Below are experts of layer 4 (counted from 0) of a mixture-of-experts language model. Rows are named router (the router's row for the expert), gate (a neuron's input weights, with its number), up (a neuron's input weights, with its number), down (a neuron's output weights, with its number) and show model dimensions 96-191. Each number is 500 + 25 x the weight over its row's rms, rounded and kept within 0 to 999. Numbers have three digits each.
Before each expert's rows: a language model's description of what the expert responds to. This comes from a sample of Wikipedia text that the model never trained on.

# expert 57
Common nouns for organizations and concepts after the, a or possessives, such as law, system, government, company, project.
router:552514500504542508554505484498551462526510446510443476481480511507490486429513513502502490503485530475527528494503534477499501496480488478461476505517487521535473488514475481525474521523533507497473486508520463522536444546483495481492496480513551525496502494504479501470513483472497467494
gate3:502464520515505480460469491504480543508555487524516541484516513509494526484491509479532530498496494486470496458492537523460532474471464501460537482508458505561494481493499487496543498510494479488484487476491473469547493529485521501459520512523495448541524458461467508544475494507485519553
up3:530502521549535529490522500508461539544502502564496549511527499498474492501498509475483523514512515525473463518526517464493526455492485478471467488501486559529533507465513486483499519470494463520461505478504494516502509500514512456504509520495507490515494501457477485542507483513485466557
down3:466506530490516487540512502523502507474486500505486517516485499507478510503469526489510494475458497467481496520475502497531508551521510456475497490513524466532503461491478540480485522515486536501468549459474455520481476467499480490481478476486509479507502481471482521542515512483492534520
gate4:435490463495491535481507483516459544511530487498549470481522479494485502494510520492509493507493547496522501486526514511527549501519531460522494463522510449500424482542534520509517493470493531497519504532489532484503498480527516472504473489500453505470486508536474539504497509502530444575
up4:468475514530560486532522526563473493489538484476517485491507500529482473464481466472500495484487514491458529507468531542495503493437471453476519503496472475477503522496548465512545508510537481492494471492490527526502468502543484465498502471511526528470515508509522481537471485503443460467
down4:469485522488487516517552529539517529508515512504484515473490471527517512526460486470475494522520499506481489488523483513485516473493521484547538499452490491507460528499485548474485509503496469526486502461522496510513531475474510515510515564525462480509484484453466474474491497527451553525
gate5:546499476515538481493497495514457500481515450499494505477546494545552492449505509490517517455514488486479457485496546517516495489503525512523493452524452511512460521476506487502509485509490517453495492501541500529541474503561504492509500494541482530505510501483539438522476509503522518481
up5:511501461514529465493518502502508516498506495509536517482468531491538510474465502553511467485480479500504471444495514496519494474508474502495485502499476503507529511488539448478517484504489482509507512455526487540516490486481533478486508554535513539543488494475524504551527478476489518500
down5:493504529532480514493478432469472501496490491473514552546518506521531509470534479485476493512496491469476476488489469487551489544473513495548501470513533515474477490546474500520499509492440471516477502524503480472499505509515481564485490488513474490469465465496503480502518520496525476536
gate6:485509493541588529517470508522511471494539458505457536484492499500465543510462478524505482483513544532493482540504533504517470492500534471476485485475438492491463508480558499521498493517529515534503503501499504514512495506505475548451533483486501518528520491529538500527467490508500486461
up6:484501509485463477510538527482482511522464558488581479527487491511533498519540509552512477479487515481509496451533462499473544522500507520505501534529545505506499481531485493483459500531496531529474508485499453516528517501518461459540468510523493509513485500462465505472484473486483531505
down6:486485493501515489501478466509502508492481496498483512543486467552496548481451471533540494497530484499552500516472506469509503476496545501483540485464472498515473531477542486515517462497536533502483513534512504484496531532516503509472532517480461499514510485558484515522513460535491507501
gate7:490492473533495483504504518504494491506503488478435529508514491527512494466480470509481469525536488504496466473470501564520462509520539481516483469473457460470489501484513517503488511541514541443518484533507536472522487509501521480538544493511498502500485487509538489502489523487493474509
up7:518496519533515477497539523512481495495474477499483515501536482505485544497489481532488471523521479536519485505486501515519488504492544492529472490493491474468509501486515512525508491503502518441497485499486542498490476536482554483530491513506527500429503449493535464497511541506493460512
down7:475531508518449502534476494458477474468517477528513447490552470503497501519464505452479482513474504535496494492515495485472505484504482492493521525536510467508501503502493482503456456489483479513500477492495512506465521512491488537494491510516540509489501500494452530507444495505504514498
gate8:493505528509518494525550515524469480519504450502490523496533481482547477461492535556540477475511508508498484507449475503494497530523500478484517534482489512491527472495530467506472486545522471491458460487483480522474523500495529496516507567501480502452535467467472489519494527479487477531
up8:476521479513471503535477511512482517500481532496519483526483507488483525471484505498457535483464519502509507501511540486501512502497503519493495471487492487503541519504513494494518528489505535485514505469533540541543488552532460495515480458504516486499507542542461483455527485508569519487
down8:438538517484516487526538533530491484499499503502510495502467521476475488503515493500497478510531473557501513478489535518531514488508455506501493482521498486465486487509530525464536481481523526475506469551516521558511519465506526541517498517559518562510501497492538490506497505509447552483
gate9:517468520496494483523519464548461515489514508488463487494457482489455511495510503464457486486460527492471500520526488467497514540477517444503495510490471531496467499495508513570495496478504464497494475514477497533509474540520539520510501468467526501480470502493486558461430525539511483512
up9:517484595531519526497518504509517502531535503489520497486474499506535475511481458474493478528472488517513501440509456450502527466523527509484511490483491489567472515506504498488456477512489485479498515506497486457530492521497512546530480408491517496477488458503477510499484451505492491489
down9:475516456515487503522509502524482515515487525544514476528477520482487499470522534498495490512528509498527486533534535522488544502496454484471502479515472534491479528460520500485523537463506492492513478495472487512493502522473523473470508560491457508511495514494482526486508543537550501525
gate10:512511528545532509456512467448531460527479456510482502498506509502501495490482508511478566481527459512511500530518480464487485485477528523457492505461483544479498484464449476518487475500516496525445490475528523509485511510480512539510504488496503538517508488460531504458473495492509484487
up10:535527515504484499482506483524499512488545498494462531499494501512496480489484484497456516497519495478506495535445538485528515507490498489479512467532465517502548473482490507530466499506501463538467561502466511514490536490443458506505539501506497530531524459460484503498550478458515491486
down10:478491533485465471517533515501494520558479499470522500532495508503498512491495467466475492512545490496441474447515452529531468489491507505518533509501552513478487478521514483486494470481495551487514481546494532499508488442492527493499512533499471479491504462500510445520545518545460525497
gate11:468509494524467566498517505485540523480503507522462478479508502502475507532488513464570456470488538482511526476471534493488512488516505516519504509480479498488500510496447508493480507512484521478518475516480539479509480536535494499495459515480533474502523521509497488520424496462531514521
up11:532511492533523530502524503500528494530457543477480489502533563546512481544498464484531504498486527532507526507483516529513509471491490553518503508479524510446536486495519515501457524510545501524448535505504500446519505518494493486475496515461533519505493484461465456542493462454520550484
down11:475480572517480480491539512487533498517492505517488512534530511430509478502543534497503525507559500458503474487517480524503479552516521473511512495516506513578496518548570527511477486474490523485517486502533483519551483501494490457486461451484492527490451502492515491465511517537503492529
gate12:480496488490496493514498488463482506506511475487413494509510525484506514490499497473448444447489511500508503498503510493536493482495462561507493488474507537463484481473500488483507484505515480513473519486469509516480461499524555487495541527494531517502498493476529432470518487474504485523
up12:450549472516495508468506469490498532487554460472503499489527461511504489542498483508497495501487517518474528533507472501533502467435522484556476541523501477500577500498537499501466502524505478509531516513514488470479503508499533518499523476498524533506486471463492472503518480514475499517
down12:529517497472516490522460485482474516517466548534509534460471501492513496464525497509503467455512471485466504470493528472509460510506490504493505510476505443460475516513500468524504491474505465538472514495490506479501462510498482516500522485487471519467500509444534525545505498457478478473